{"n_layer": 15, "d_model": 320, "n_experts": 16, "experts_per_token": 2, "d_expert": 144, "d_shared_expert": 0, "activation": "gelu", "moe_layers": [0, 1, 2, 3, 4, 5, 6, 7, 8, 9, 10, 11, 12, 13, 14], "router_score": "sigmoid", "normalize_top_k": true, "routed_scale": 1.5, "balance_loss": 0.0114, "balance_bias": false, "n_groups": 4, "groups_per_token": 1, "init_std_router": 0.0108, "lr_router": 0.000391, "vocab_size": 16384, "norm": "layernorm", "norm_eps": 1e-06, "tie_embeddings": true, "optimizer": "soap_variant", "lr": 0.00194, "beta1": 0.95, "beta2": 0.95, "grad_clip": 2.0, "batch_tokens": [32768, 65536], "seq_len": 1024, "train_tokens": 284100000, "steps": 7110, "dataset": "wikipedia_en"}
Below are experts of layer 4 (counted from 0) of a mixture-of-experts language model. Rows are named router (the router's row for the expert), down (a neuron's output weights, with its number) and show model dimensions 160-319. Each number is 128 + 32 x the weight over its row's rms, rounded and kept within 0 to 255. Numbers have three digits each.
After each expert's rows: "comes before" lists some tokens at least twice as common just after its tokens as in all text. This comes from a sample of Wikipedia text that the model never trained on. Tokens count by the router's weight.

# expert 14
router:185152147093174093109063111119089116106203158094131102119117127075137109103149189115083176130126127155151128151117106081089192089077132141131156130124134100100097132132099120134184123118136127139058107112086130106147114159135156120123100118107143096198115083156145114114098110211063066103118167067165128113171200180110151157174111139151108105106121136158068156125131211167129114127116071143156114109134141112163149060128110074166078095071104169088095129123101151140204154142169123
down0:105096135115130135119158084127104131131096165160149128183122181163096136119126101166123104162183126085166161111115166090109123111185141120150058085093118130139183187116094123153156127172103082132118137080142104129120129109106115110185104167168154155151129111184137108137109163161154187096171200198166141141100051149132123125096133151133065102135143126145117119112140144096071158114145176120137060146150097114105144139147096133132058113160128130111208115157070137121121176087125132
down1:047096119129141120070132224141102216070045102166078118167144140112106133154132155129112159158192099142137124128144178092089150114117144150084105186195138172101148150174116122141114087131109103158136145128104158102169094163135119155168134147107134148116121080123060141086096112086066107132131098084105148104140078115125114138120136141136126164146191119165076168150106100137101136174137088104127135122124127140101112166181127123126094103113155116175163076106084138062162154118130115
down2:136148131186118126128188119139185087072102156158141149082112150122098170167067119142152176138134148104122151125158171133111130127146197130074166147134138159111101142123124111148124159142143115162117100100103059121115160141168130143196124131096136149154153163134081142058132032084126137110073134062152112092162133162146131129125172117071121152161151163126139074156157153118040159106138110131113095138135125191141139112180111125193109161136111123128107203140132178097112066138085130
down3:082120122110195140112108079103143120092166123093174155138155123152177096135136093170085153076149146167114135112134090081108120117128131108081145113099096190141093129194095088156073100133115199196125171122080164090123146140176176116093121166143186129124092137092051183134083070144119162135072118148154129170137153131182112101156135141109110145051135087132142098114099172026136106139176154150117119195166164134171085108163088166131150194126111171167103152138130131153116138119126105
down4:185125138084139099155154161192130145163134078088122121148210185085173176081174126170067165115144096146094113120106147128090129109142113123147097166095169164120087108126130138157130191140106128119069157130179136120132132081073133155151114159142144097050180132118177126128118108156172155167136111152153171161104077119147111133137158136100101134139139101155146132142126168092042125141121123108149178161095163090124111113157117137148097169122115104045130073155161164103125126126120177
down5:102082143124083138155094134105136099140175080128125111151116119097109152131088098138132059122114162089166134181185142117063160129142142129104144121138126133095172114129059091124093135133093216156128150138150126153116129146230045105096170116137084174109086164136120161156075096075189131138115199137057112104173113156122151059131111112139167143113193116095127159155130134145080092087135154163088165162084108125097127123104147219120121144150107079161099151081173149134126164101121180
down6:154095128085109181124197138149105132157158155167064158111143126118138158123106127163126101073157109141157155096124148156111104157104114164100179118147127080127118085104136069109126082123122153129127104176186144125118098125122129144141084153123109166090109085165104140130165210124122063151107078116130139158106102118128109117143124051103086170112123094096098123136134170099125134127141127141119121185128104165153148048141122085119120091139147170097154143121117082151093173075080173
down7:115136121036093140159063137101161129095111142182068097163168171128058142064145087085170141188107148164155134169151133109163180101087090121190118149141139149089134113156127152081071070105123139195096149136060128131193118105129139167132136086067137088121105127165137124136116199134104156156115097181129169128122122092147085156127198145112141148165167163138111117138151168121100146118121082137151111204180132183149116113095112147205159126055095146126142142117096130163147130179165174
down8:148154177093157162133135135155136141118140106127133072139140115135142046098136109165104118165136117104150134085129066065142112079147117157194137104123195139171166116165123073101117121152109137105091155098157091098089152121122119110044136168096101103098119174106077095116152136103104097193153184141116127169106155139147106125139174182127184116082104126169116089135157160118120075169118129164126098157156175023121106175150173142122084106178128147182117147153149168153123075108122145
down9:119194218109165123063153133094155154175152094154120121151126078073106092142103100081146175149128113109103114140115159124115115138168132093122111106092141107149125137097161107149144147182127127118103072146137154071138126147125175132136203142093101106129130130122058114108114129154124170125108102115067119178089128101204093113140077113138130127161136133092124098255168148139117186130124192191158118181150156104151056140130201125100083195117107117112147101119082131116139134157145117
down10:069211162092065158114166103102075140126165113126129098165156114128159129161129103147138089155115121143125100140138145141076171141153127100138136110100156176138135110083142160043140099103169102124131156157047090118123167085133111161136148045150134118096110134152125194114110106117095130117105142114133154124105110147089125163158139097147143170094142140162150082133165137094123106136044128168151171124170127153127070147093137120098175117144126072111129115176177137142147169111107142
down11:112153122078152128122196188164132153138164103150176145120144097127127074097148089089148170121098104149174125120130110157147113089107111098117138097114123124072115207130067150120142167143153141125198117110130089170117112159109118141142111101104174152140096163141176074093118084139137169149133110134089186082171057195145067101198108150105152177106118123143185099130131085119077193071094142156124145124150056107113091153095131146146177145133139146104103141060113155171145097098121097
down12:097106073098098160123147157101156161156158114121070164188124141169143171198119135127146127102115134095173078088108134098151141119143113103068077112146148111092092112143133163137120123170176123107104115072116106112190110115128126189059187140161060080081158133176116101141112121114221149071088160088132166128161119099098150097130157133121152122113119146131179164156083152123078054166128142140072091125055099108126098152102142169188131144154126117161096103095047101114186062090157141
comes before: "\n", " The", "s", " In", " He", " It"

# expert 7
router:145104174045136102076088167088162108113196133104129131146118110110152141076167115167157059134094117095098177101083167149145145106171162145111119176101110130099150082110142119061091136127132116129172102129102109141143153206097164120065141112162142153140133135061117075155123160084156110145109123135141137133160120120105123170068144164111125123115118093135116082093135155113074105138115139138117166150104112159080148130132140126122068061103170186144215091161144121127136065086155137
down0:182103087127128109121111174136055139153109125184058093152103126127133108152116151121188143124142112157200149057107165097145164131133132203105117128112119131161160099126104088111149136144138104136070088126122165086099146097102157148131117090142094100111187133119121077090156188065109167164128094094129138119120114061135193106165120169135110143053086101142165127090181128099154095144168099112079168180083176132087109103105119174110146168177100133142151064071139126137129124111128132
down1:046102109139126120102182056146116083115161130140073169097126161102104117132177175156069089077131186114130185140115123150096164174165099117156098157150166146127182118096109139076118076126139142118138173108127181152151169126129121139113106110141171156122136167144109102197112115168104117120099135127085134131128184170074102120195141147183215191134172114160112095120094127087153145136075151125149097110155175127146166115120126103180132143116040134078104110150107115089167078104146127
down2:138150144041072120100093117165129108147100154107139129176172133131071151121153138148146166132160115127119108086151125147112103123130134139154107151140058099047096148138180100134100129159150106143118182200161229170159129121132165121097138108115150122107157126149134112109127153146109110129053157171144171165162099116102094121122138142192156072122087096112132149081118138108121165091159152169098096130186163147189142109118163075081132164140132158107209140159132081129084108095112076
down3:126135132113105094084136123083174120143101121132111097086134133147150143118049089068156148164156125217135090089125171194119159143159089160159114120117159154158132130144079131178067110120131096157104140075170180106126069119193165107101130085150109098155141106131098069077165147061124151110161078126194120145161136144134109083094116125110091120201112158109127173166130116125092157140088147086157108101087159081134093120138162096186186128135188114153120080159117099151179129116155169
down4:128112050130093104083139185135116148113140090046130088106162138071101146104130128145142114159149139098130113134094102190156094171139101117102170097119184089130155143128124131102136194149081118085169075200156076147075164125103102120145115114133165193122093086113137124182162113129128136132107104086145168122120077156165161110124102102150102139079143107120132150171170159157134148163046141132082152130175139115119051133136154126166080142160166192088095130145103136095147160136176071
down5:162126147114116155115163154094079139113061111098086123106130134075116169131160159064092141184143146123086093161124096144136109083135160186119105150121128168105138135101124134169132099135107126144086142079127165115119123136062115104166150161121168160162153113178122108101149165095109141131120187136166107135140107126152150094124168134196099108173101144147079150204093189146114047113081128132125123119203104142118122100105100146132116180143050117122166139176126116112137153110112134
down6:099126085090129091115132186121150148145219112143168091133048164142101130151161110111209178126145124194168123145096135135113150148058093148106120130087171131090094126131112169126162161155145099097063189132184082171187168109123103104155098107110103120100100112139126125169138104101163116063129086172161143109071110094141130123069144084126126113169106157107141082151117207075133155135154100133151132111142108135120090166154188109159105084141188196133117097133147104148094082130111151
down7:099127098058144020127085131149128120090135110133127167143122098107071136113124091082133121117168142160090127134114132073171151088151150087097140169136124133124177158126080082133087100094117159192105151127131148129121171083165086099153125160133148129115135106109141076121123128190169129171172125090118122143089100178159128156152169125176141118123131126097152141100094071130113099106143170148170093131166140123175151204090161102155150142201124081121104102152140077112148084131099156
down8:150112125128215116129120134129158070122124116124102145164134128147109109158075164131131024164178138161142133136140092135108090087142089106142110160145159097098078160158078170166110132117175070184172131136134065150177152088146129148146162133192166147154145090176171060125069125153147137094125131172103171137126181079155061161145121109161093073125153092088145139113128156157138090201124063154147176150143093101193152145168134148113087154143076132129122154092152126118093128094169122
down9:135101158082148158135145175162154106107147180105178045118082079147162110065127171120119132208099096132089203090136157159154148113093125117115142118147163125106139070133142135118105154124127159160124075121125183140111121159159147181167109105136120113107096102147197096194086156076116095165153182126173162120143132124171172148098123124173208080071159128084143115103063148126082099114059174124121129130144115141075113078171098115138156174063113137168116123125084158110052132094155093
down10:140123168054081170094140108115111130191108129183106066112093058088113080138109203113103104128123103170144127145123086119145114139128090115155152088110207139143099144052168134118119132108145152140138140146088119094209113153220102159079121129080121083127123133148104087088154147103147116103106089157200144178171091142171102119112112153127127173130183130087127177133099116169071142111127102114102127154176093073064090153067116168100143143171176140121191116115111181078155158124139200
down11:133088117135172158099122101109064083130217079089189083099114215120128177107170177106146065173082146091167105129103091057150096157118077108088152105131142153075135135150113093191140159139095142101121125152150116144108144088093137104069115093081179112142100091088103124128130130109131133139156107140133103131108211178164121141150133107060170119124127126149163073092127129116129127115137118155155060121183113128163131157109103152123125125141141218089107117118142102131091151171043166
down12:133107104071118180134199179110059135111183134140105122035144136131140159087106154200137156113130150092048077146112162103100118171095102106074170106139155086085111116138136181158134099105152164150095142128180157114182099137147167107099122074179080135147134105129082073177069172135151102125200169157163114153162130121190093110069122088113144138086117129125123191139180189099141111148170117120080132068111093117051084029083143168164121145113122099165150123152087141150138173119102127
comes before: " |", "1", "2", "3", "–", "4"

# expert 4
router:141151096157081129141161123164115159112079124176119095126179121135115108229080142105115135108166184155166060100138117069135083151070144135122121083129131113145086114145131145158146085168140154130093118115170160098115115133134130125179100173101086077128122092094166163109133146203110162097123129147111140146110133149146167091153137111159074107091094152164146193118119095142132151113154112126108134054126130145201146180137142130107175174164102053086065127098130114169071145150088140
down0:129133153130099136188133134171133098137028085188136115061154148156149097154128185142121137101111182075153149131105055171179127120111090125127098077142103142126103121131077153160136157123126130120170130080137132094132127121109109144120163201125100124110102123114130149107117056109129131158154184150130172118175147061110122121142137142141161172095141034165065135147115070137178171143120107152160119143132129177153058134086156173125128104120105132150115173099124117101137084123080175
down1:095107131162139134141190155182058206083110141131106157122081167137064143101103128113103195151095120135138152162118109170158120048115193134106097099134121158172095174120129130130147108119135079128110117144180086118124092084142165149102156160114146092132137134154097112156130042132131208092119143120126183152130175181131168171133081126139135109155154123184138089126117132176093091167114154124117096058106137149163114133128131138127085159111071157166152155119105092124126118115151072
down2:137091192150133109117128168110112104184147114130123130149137110110105079098113120123082149066130079122117200071102168190119150068136078166078184144120134111084109074117139087122198125097181174134154124209180122114144079162122062161102076150136088128162124127135142158104111144148146135153143074145148133084144120115124137169052112106100080106131124196148082150071107116131181065090112125113127102150104127112129196160090091134076067145115137148165178135135100166119196139117094122
down3:092117127198148104154030106180170156120172130089078170116132141118171137147177082139116133150119149188202059088131091156145140187169095141125088066166157132110133114157106099144127099210137144120111173096089133111173136132172098163130161151083159146105059087169148125204114152149113098141122125158133128052160131126226128109149120120149068117119125148159188166168097056174131169142164103105154111132080133117144115123127062167094157125126178071120153161115132137138064127111119114
down4:110132115086095162107139069123110123146075052145145120191073147127113130092079140110148123081152082098133106130103072082140143123147087165125110112110086135137086209158107145157156153195087112025131174114147150110187125143103171112164203108139084138127090190153131106176110101082135222105123084096062138114087100105156111155119112089130115136069085126124133131180094168156147119180144106170106063126075115088088138115146139129184177151147156172139124133090118125136106138151088146
down5:164149172138173151082188193182130180143106184124150142072119073111128138086130101142195143072102108134148149168110178135127125144225153145124089136118123130151131101151119019096117150118097130120141103116137130167169110122092134059154168147124048135124083112107152149087098138103128129166159186131110115121109139091177158127107094087136092184157133144099121132119131084150169103110108149109090073196060140105113158116119146066120118123088212108166138126101171099129103129166155108
down6:121183138147136105064107082075098094187145117168141093133114129145135123103159076186066139083109088149103137083133101154143153165116134129158114128104136137135143109147100153092123087125130091123063137127112133070130154135127072105106074138116183154096176103149085192151153116181122103078153138133102120091195079108117108119136058151122178115186147152094085098113114113101206094145177113121047187090132063106143110112131148085126163100108171142119141090163126144149117181153174108
down7:094051103116179148093145132123074081080150095118150122102139131099125087224095146187103066106145083115158114131130122113105129113167145133132124162165143139111183143138135144068119145133203100121121165164129128113133044126129118209175136125131128145120130160130099129132130176183129138075178118210150130152133083141140130118146167159097139127150111123088153099102160117116133133131165139136104115092170113099144074109059042103153124070159136090184082115126126138147081160142168149
down8:134114067130091195156102139098155160148146110129124099063156140098080161147107116177118120106078098120141078108099103145154157121115203138128160096138187142177111169066056110203113169166117164027126117131166136150181113146083094122083185142157106132143133081158164122098107138114104141141165139144105168119132105119133124104123108138124097137106125131132129135109083134151134071145134112134155151055127141152092134150144095132140108148056081145140148145036117137121096056095172101
down9:139070123119091158182138132114156143155094154144100164133144167099189167167078182149152122147103182144147155099120166088109143095093098166134047137151132127153090127141085146096190102088162106146143087101175115092179142163161161107155062119147122135144069140133130177104135105164110094130116153093084115137159121198136158144112124128152055107124175171130169099144165131139145126151122121052175151099068113140164150112118129162161093106180148097098100077137143124098059107101089127
down10:144128175074058107103188217169146186172129123120131133128092103104139049122063150123088094201132126175156108103138176154154147171154087120118156094067141109115121216146166115148120138123084161128158131115201118141146184126162079168113202113123145164128111140048104119137083100093109117142130137144135072074121172107086129149135095138106065108115141097157151093131134152155172161109102105139095183087145115162124179133083117153088147159142106150134115098165138108117125102142179111
down11:079179073167109076105165172137116094114143119095097119186099115118101105162155126120099107137144142158126104157155124142135154074152108098166098140158147111101125120114123101067186147172112192090137109049110166120157106052156151078120112147159118151127148101096172127111165132139086090181141130097085130140091103161145114086125102124155135076151135132086065108141090058137087099155144124099148114099107166143149141111129126149084164113151128157150114132130159126150137159159090106
down12:106156132122150087126131035139160109146235147164116137112129129130122144175141139145101144181096162137146182123157178091132103154061117152179095098184128115113124137055093146117161122157109158129123164137168150159199131087140100104134112160121078100012141167123113117122158094177151094124107112166100124146080108156093124162130076149117133091149129127172107086094144139131112104128123171114124066140128114086166094095116097129134178130137177136092095093182151073121167080157164140
comes before: "1", "2", "3", "born", "M", "S"

# expert 2
router:155117084175162193176115145099136075167163128094101120134126181079107123137104165188080061157118116142144114137097142117067158138111167138113122165076127142131171128112138077099075135093137090138107183138140145126124100150118130134146104111121080145101079098142123126159099142122156100152190139143156133173123092128151181078126100122143155079142081081120062155088156187155101094104104108177156107165098126097107157157141070088181099081091131161133167129156075168113145135085088204
down0:147143044128100112138122103116146168109123181109171154152133091133134140149160122105127120061084099149130126186111134093098110150156126083138123148102091136132093174131122137161114135108133091114140057076122090138144132092087161088113106133084117102088105183196145123131145140139175183173169098125116107177170060140183143167120187126116173104129137196149139127084116123121081191110150154122102158162150125095067072131158170090099068166099145119133180127175133122069116115161117127
down1:124137159125136157107154126142163147170099127189110131101162111068133157162117125125130142157130176120167049114147101101150159102081105102131165120080168157176136136122139024107129133125118114044095058136140102108096121182069189103138132086150157121213075151168146177101121106086147154132128103148176113088103164096106133137138100126125143117180151096141117129192137126108092147143156097144118101133103132085157112080126172089117106160135139169175099118119157092130182095133076207
down2:157163122104130110170091099163169090164121122156148112130154136118155161163141101130076092139158202037130114119117112085182106122050116143078119193098070142108123075149110123122165088127161091171137082074160197134143146102093102127155164165190143138082133068139179148124096153178148136153108129066164139177098111106178119150143141145131133110133152096170081142060126129132120153148087181075081112083126126078160110150115102136144110121161115102110135124155098151121108123142116127
down3:152082087116192123122114123112137148169130138125083158153170117063089064104126181058115139178097131128139146090197132154169165071134137148123180114131149152117127188111107102120088133139185123156093081095097150128118138137129185095157174143191120169154067109068077153150101110168130131180124121168131144121122114127096116155117105108116173083180121116149146195094099160165065136108153100074146121153161096162131142105179076110182137103025171153126129075131124130141157113137130168
down4:144152120192122126149118144111126108120139137121151125016123142165159084127127150121139159114157145096070122118117137144127158125122126120193094138094108119123093067090121117103111142121091087134106206114168121121043137131098090135139147057130096063117156172131191122076132095072117139127103152108172190180120087128128146173132089111156135133134119087049055127105117115164114139137123062173102139138157059159140071143134082110121128120109122182099156165140114123144090157095130217
down5:156157131176133168096108123139201128108126084069151183119136096144192129126064134144128085118088117143115139144110176165128155127122097152116144145144075161156160129111074112145039125153052122116147143136167111120132116121106131170136177128155103142119138150133138098114118080159132121156180092121144166117094130135151185095135162162100148089134152156122161162185110108130076092153144196166138120114166102146108156159058129157149128126109111141129140127068111144123116111120100120
down6:132113135174128138102101148092174170113099082173067130180146066101130138134033134154100165196130092124110137057132109154129080087156141134126152089145107210113191135146113132183120126101113154157094124130150120161101118120159143160135179147116143131166098142147139158134130145122110101198094155126080106156162143135166183091076093140155103112150113110132191103063150162155094115031142179165140170122102145122129091127135159129154094147162141123105096099130140156102105135143137083
down7:153113122145145140135177110131179172155138117112143116184128169152128055152100073088106158105046075104121126103169127081133111160129103117133124126133156121165138164142136086178099076118129153103094124150102152160176168155119096106157148127127196121110145143122100101171182155120109102098115199150094140131097150127167110114161098082090167153075169153133069184165111165157098097108044142092083174070161103139077126128173076127078184134151208153147108107143078158125119098082158107
down8:111117140145151119125172155162147154118126166129116144145136149151171117093117123157149103101197166092111115158141173149085092108128085199188144150171150108145168092147162115113184136212110175146156118135138078177106101112070070185117079091157109120145070096106090133127168158140114130152120149136138081121152102098069071156084159136094173134130143087129094152132150081126103144097148132120155050130067060135123079083075130115090137162167115134104155084131105115124125158093108124
down9:119138072123093091149097135146165130138120124195151066118163086151174120136103118095106152115070116195080142077148173116107116154183164171166114122065067132137130109133104113117167088178110072125150092138072148149065107094086148083115167167169132127192159126129122160091100105141133127077103104175082158110088100155110117145112171115099141198124100074133147111062106093143113135058155115151117098129250081132091169098140138146118143143145111149122102081113145116095062137114133066
down10:092053133144094131089110142121119110092150081096102111184062138172087148148127125073146209091150107153139105149129157144100157154130143164158206122120121136133143132121107110097174165117113184104084139069077178164156099094147133140170127126160110157101087132084115159097146101089185059154116105111085085141162104154102121221119095083116127121116134162146111107099147147173144142157170145082120131127123158138149161088116144113145156152123122145086030152147167055082095153191087135
down11:125126068098145099115127118160107121119091051129093161123126139144141125167161114130131107141108142206190150113145099177094147115089114086129092098095229151149142116121123133121133143160084128112148086079122075108052132123119099113170118129146152158128147144114118119159131187175089121154139125156163055074186092157160119095184189097118059152199179132150132111140093101072144123117139098113138141115146103122096066195109144086131160138116110066104176132142136112134082084153118155
down12:077153096146206190119125097161084111079166134202095083128115102108164128097133167172063145168140122136191104158129162168114161150157086121173046138171180088095178081087079120123179098134091113068125124132103159072168093111155152112140106087110172112111137144109135153144138147153100148123098144097150097124199121176158173111141118131089085144122143166108126153109177085123127113114128133088105134136134179161091169053217121070066110133099172094105067093127109121150094169168188126
comes before: "9", "0", "8", "7", "6", "5"

# expert 5
router:116108179154196161111106162115111112128158130092121143134080134101156131070115107126118116176103068142099190152134147183109164138166112137089148131134136134098151142124137111076159178116123123136164148128091111150165106093147136135109121062134194167143129157143083124126108104057116046160108175133126112152151158155096094178118068119093201139163165094038103078127151170118137133141146157124114086193150130090061111089132105169132101104105129158209119125170132112128207141084143108
down0:149084144146178109121162143119162161137143105163121127118146165103125077144162096082131132135123113131136127112165115159081114166133085106062126155130134146127168105114079160156129087144093154158101066111166063092152133170188138033154117139100119120124140183135109173080125134174084109121143094177165107168153141118184090139146099140149132125163179132157097140079139175112110139110100139130135096178099160070175149130153170125113105160075111085149137126099056097083086170145087153
down1:094109138130154190062196133162130168138135132178162117094135171086134077113112154122126137116116124155121159106153124111123122138170147066148090130114193118205097100050087103098125094147146125118163098150119079114155129116177168098084103129161117132167126119136123119158113125123104127194126145167136117084149126105108149162137141088132128123135142079161143147186049132146126128132112177114168231150131123114052104116164142100089168196164122158163099107186091173092223160138187113
down2:118109117153136125183137147138168088105153201144096140128124094154075120091053131078135055138160140117123142169102110132121116088106130124149109127138119100126138147121176077106082133094171130189161129161165105176155096144142140047142181109136119187130156140123078108077150142097110174126193074115120126127134121130085202113084089122146132109149119136083110094098151074165092163115159125113132098087112091119105175132092153107122137145135159203147171130150154106119147165096100130
down3:159154093104068138142094133146095139119109100129107145175193067130119093103156143145156153101127159071152163155137131085061137140162090103118113106070087119089116067139091157086108121092135102166138158132103101112159121174136188144171084147128156147141095116115156134083098126171120115181143102074163131111116124132125110103130093213082123132151161191147119168116118131149109144115093092116085105134098124087145060107139143130138117098163135097152136139167098142145166127102059089
down4:106188106143121153120134154147143120133159096122124116110183158131108090142123143087175133113130110132137083158114057172144111081109142173123150074116117111132094186131121076134158148170073102121141155166170151121109122133142120115112131105200087147145065094101141126113138144140133079146150117073142166057131160097113141141120196124162147181160108078102165147086088136015073112103152109132153154163120147078156094192094162116130136099133086157160134087191134112098140145155159135
down5:097149130162150124083139152135110136127139141157153123089156141121123095095140138093189154111093097206073119114105165067047123131168095179166113129149211160137137123132113039144141119125119099107098126143142138115155132054178077153172105179132157115146133120157164116166143155061160076147143136091120092122129161156200120145121204137085080160114169149125100105192123125137140108156101110145101179114104123067117097150151165119035113130098158063090128125082144125153111143144137144
down6:132125138109179140141164116089134126133098076102155128098115107189134188131166199100100122097126108118135115197083134126118142116157053180163104183080127171095037144153093133179128146122112125146124089153139163153146129119099085156145117180148123175132101143126149132177150152140117119152091085165106097126070186132123120142171093123188138123149043131146159175179085164165110162116148136145108052154141139165136102146159155127124128133121158150106112142143132091107143118081125068
down7:098175063111127093079124090080090136121140069154147127146120123081159096153142128112107095139151076066084132140124175134132130125158114086099165118108151084141109123155123119132101100174105092105178092161102158105087138142102105117117164170197212130166158153111099064046144108156085137153142131132122096127112158123125106140158112143064168109163129108118157115187101164083081159147129121153143128089166084111193165151111092179137103140131174109170092140122164182118112118083142125
down8:118107135135121118179130110148070132140156147128111100135155143086006117130122135137174111173132176102096100179172146069089128091098135118059159172149161055129118130111092108135110114174132109134076171131072175123105094096144110144104133098123090136100054167149099124145072125116104110114127114126181112152166157186146144173121171200182147123109161155083107162098119102102147161125154153086120108178119134151174156104178127127164019166179196116103040109154158062123142122118175162
down9:110114146120096115141148095126145203128068151098205150174099137113118142110102108074129181133146179113104145156116142166120070109166113134147078117109179140151162127147153106118186160067009108068182150089121064088140156114124146167175130147134064113143129143140131168105144129079110100094139082095090141137135107066107063160123103109122154120143160144122159120142127064148172149113101118112204120166122084136108129120105122143125116131087134153210114131144115121118153084141110131
down10:085200153155136124169160133096164109191088141158146148093141158131145185211178107161123098083151094157098138122156166150103179113113117183187095110138105107149123076169123158100133110099119092138131192091186127187172115139151084111115126153126146167105101149070134163145053227144085131077103043172102071120107099215082127146127098106203129144115147125158126139055077145148121084098127125109071150155107105117145176089072121126113116093128126066128148137162106112129136126121095137
down11:172106181117087163132106134100185135124149184151118166138130152101150184142149110142126185097136096072163049108147125115090088125132127116139164139078124099153137185136176128172088117141099164140154173136150115116117118134113107104136126161125158148038158112131115130149105052094119173150109147108142118091151170122120119134164183138133137154090153072113139116175162124171131084164131106161106088059147154129079129148116131164165187070121125124174158150168079181065128159156137064
down12:123101163145114131057158121158201093112148152155118081172156073132100129142116110137164168081169153148100105104106128132117131104154115115188144130160093137069138135143151125164176158152120095072111113119168210114165185141111146155149156104165130087110068216110103142155113129139088175118094169182088143067110160128119111111138125134151082075148130140118166061115075144151062182192121096138144109096158137193166120149061154130157115155130103154103111130113099114095115134163182126
comes before: " the", " of", " in", " to", " a", " for"

# expert 10
router:147174181126137133087167116099125170142088108115162143141070130125137123189174114124115109137162141169138125086101155126131152048159117136124146142086106116097098089149106078175098076117161075131130140110138126111162084147125204097136169198175086133131124085096154115087152113111093157130080080125154106169156096092154096141168154150138115119155091075137125155121161135117126173143133094159127150170047137141153113091179140118109146084113183121118097109121129125119106103148122113
down0:157141093104109146093128113152155117151152162144182085110068102154143133099146122075098045159087132146123075083130150134150091148119112137151107103155113183222109106122102168088083113137111113154086122097088141119120196101097106065117090141110151084191075140106078132140145228099170122162128131172120128146087138130129122156174103070125155145147123123159189138117115137152045137156111120125103132166130070147141114135117167125132082154174087079130133102093147160145117124121086145
down1:095087161154129120111168112093176072126136110117157084138132066176081188120141132133180138128128120114135193099135150120163106111168052132131132102120130112113171227174075166167148175110100100146174108191102092122189092133109167169137076190164119117117087159121118081132151089107172103131151191118146164131138110112099125142119139152119161119133152086125131132096094090058094173094104122192119144116146106127125081094129135177143077103154071143131118155068137158197127141157120112
down2:096139142097141153140165175099170117137155114107140139092082141110150082128135110126091153146088160111129185193129140142073149101112125074113106074097123105150153143136133048130178158136154124138108167126091132167171131106117069139128181124100154099135208167174124076103119155091200083122127100097129147102151119202119057151171119148095169137164086126072103100184120146175088123129188133157076095144094120158154138100103085065135133098153127081143099130104125101160135092122172134
down3:129142108136134104063069115115090141120170134107146157163121103176120094176091118112072094145118160166104159081095152073148155104203182137123109065077163117165126109157080140116155123167179139155187154116109103064090151161145130211125099154144140122102137176197156151103106091121142177087160128149134116096152144095182079081142192162142098097133115156096027150191100166097154190087111109155192168107086120125146079165124103156152137156164122113137121193107086102061083080075156122
down4:108139091115067137141141096118138153149161137101128133087115101149163132164134140168127191103194162166118119159132157101095202133080089193116165080076161122119121182128103182104090163121093130184106120145168128114093132123140094123163144125136072130082121108107092185164159160123153153180114156136113187056116095114115131069092081149136096118168126160159064088144142118117090056089148123121101120105132121125175121091113170137174164095122175147101130121181116143092096174131072169
down5:105168190077106140123141073155102129145170159116159111100088096098159098172147124138078137179106127172180089073109059129097163091151112137128094131100065136133162113113135129118137058133149105111148143180090176095133112132168079086127138088151091153154186169155101125180092096080089107119143084153178056150147135145117174169178139100118157182220139129118120104130216047087113222197069151125118100136093147156139113116096116101105099125147165116111150135094130157124123135132064181
down6:143090150124125120135124125181099095115138182158161091060097169109128150113070143136130077143184081168135093074158154111076139097157120097133107117134135118086120103059128086129167139114112130208099144135147112126098147146110092134149086134127109136124118130100180107096141047058130177131183126078103136100130180134117097172164180104081130168149113157105082108148124143109100129115087144129081175117156195098101103175106123157160145125198140124158128120114106144179084180090165193
down7:125146166104183145109140157115154092176163130194116117152137165172148172178160140195134118114174155090144056158177142115156108131102150102150102144124120109159074159154131129110102064135116197125114077067098129079163132161124091094128167113097099102148157115169146164094131097080127115144151120155129142082118094096149146104080131173131163154071159099088125176087108116139159206109133127142099154151119135143132091118163093103108169147063114139111112132118094125114134121129124119
down8:173102152150141124075106194096099136121141092136156128020152162120064129131149148153180174130003102106169125109132097108155114121070140169144149119093119133153060114147126089127119144124120098119031163078148163085138135125090132162144092103163115132095087098132116169171146130158138162179224109135174046120101091116148145103121086135132139168153138163124099107157088099200127094117129158160110150116145192174207126155096122142131108100146125149158136081110099100173103168130085120
down9:119124151140155103128185110148101172139099168205137097129130155092108090163139145072118108146135111133145170138079141109139136149154133143137095108100139223159128060105050080164131148163117137155108130148131112181167078168112132083119133127143106151165135105118144171105124167134137188104102159137139072128131084126195159099098122145209123154171058104098120114083134060110115133159200184157142127159177113144145103119150103118105059183151173108180154057145158130148125127162135123
down10:129100117176130151102098119119127132150149150168165121126106083128132151165132085129073114157132130136077065160108118098134111127131127238068140084168154077090129093063130099149114112172145140113132109086156138134174114193102135175093099164101123150119108162146203177138126156172084103110164099126128091156105143105160112146098127139132119065130111104113178125209123080116163131167149153084144131116143145083212166117093126143110124219061119118092115212081079119106146120172142120
down11:170083186146142127072116189116101148167118105114118211053117126152161152188134103149111164117152150143149143074104175151139136104153177109179106080147129141098107122145113127136032078130102127075079127087131138104115067087123137089101125149109118143196122131076146124136103190084111126130064046107132135121181109163112164109123152111111154111125137124121110129156143200106154113164102114131134120146148112156081147126070109119167106122151086116118077032132084179113145130096196177
down12:141088086163114101148137094195137110151164153090104100119119152136109080109084133149111212135060067182138098122155065130138170082167120112100092105127136085048149170173182107228146146152088118101138142103145156170115118141147191155102087125158114108164141109101124114107110118168116132111103128132085147177160112081109045170104113104073156128103091112163139144106131141127084083117126084178111112120164053064095137123128089128141109151113185133157137155147159122121126129073152134
comes before: " ", "|", " \"", " —", " he", " Total"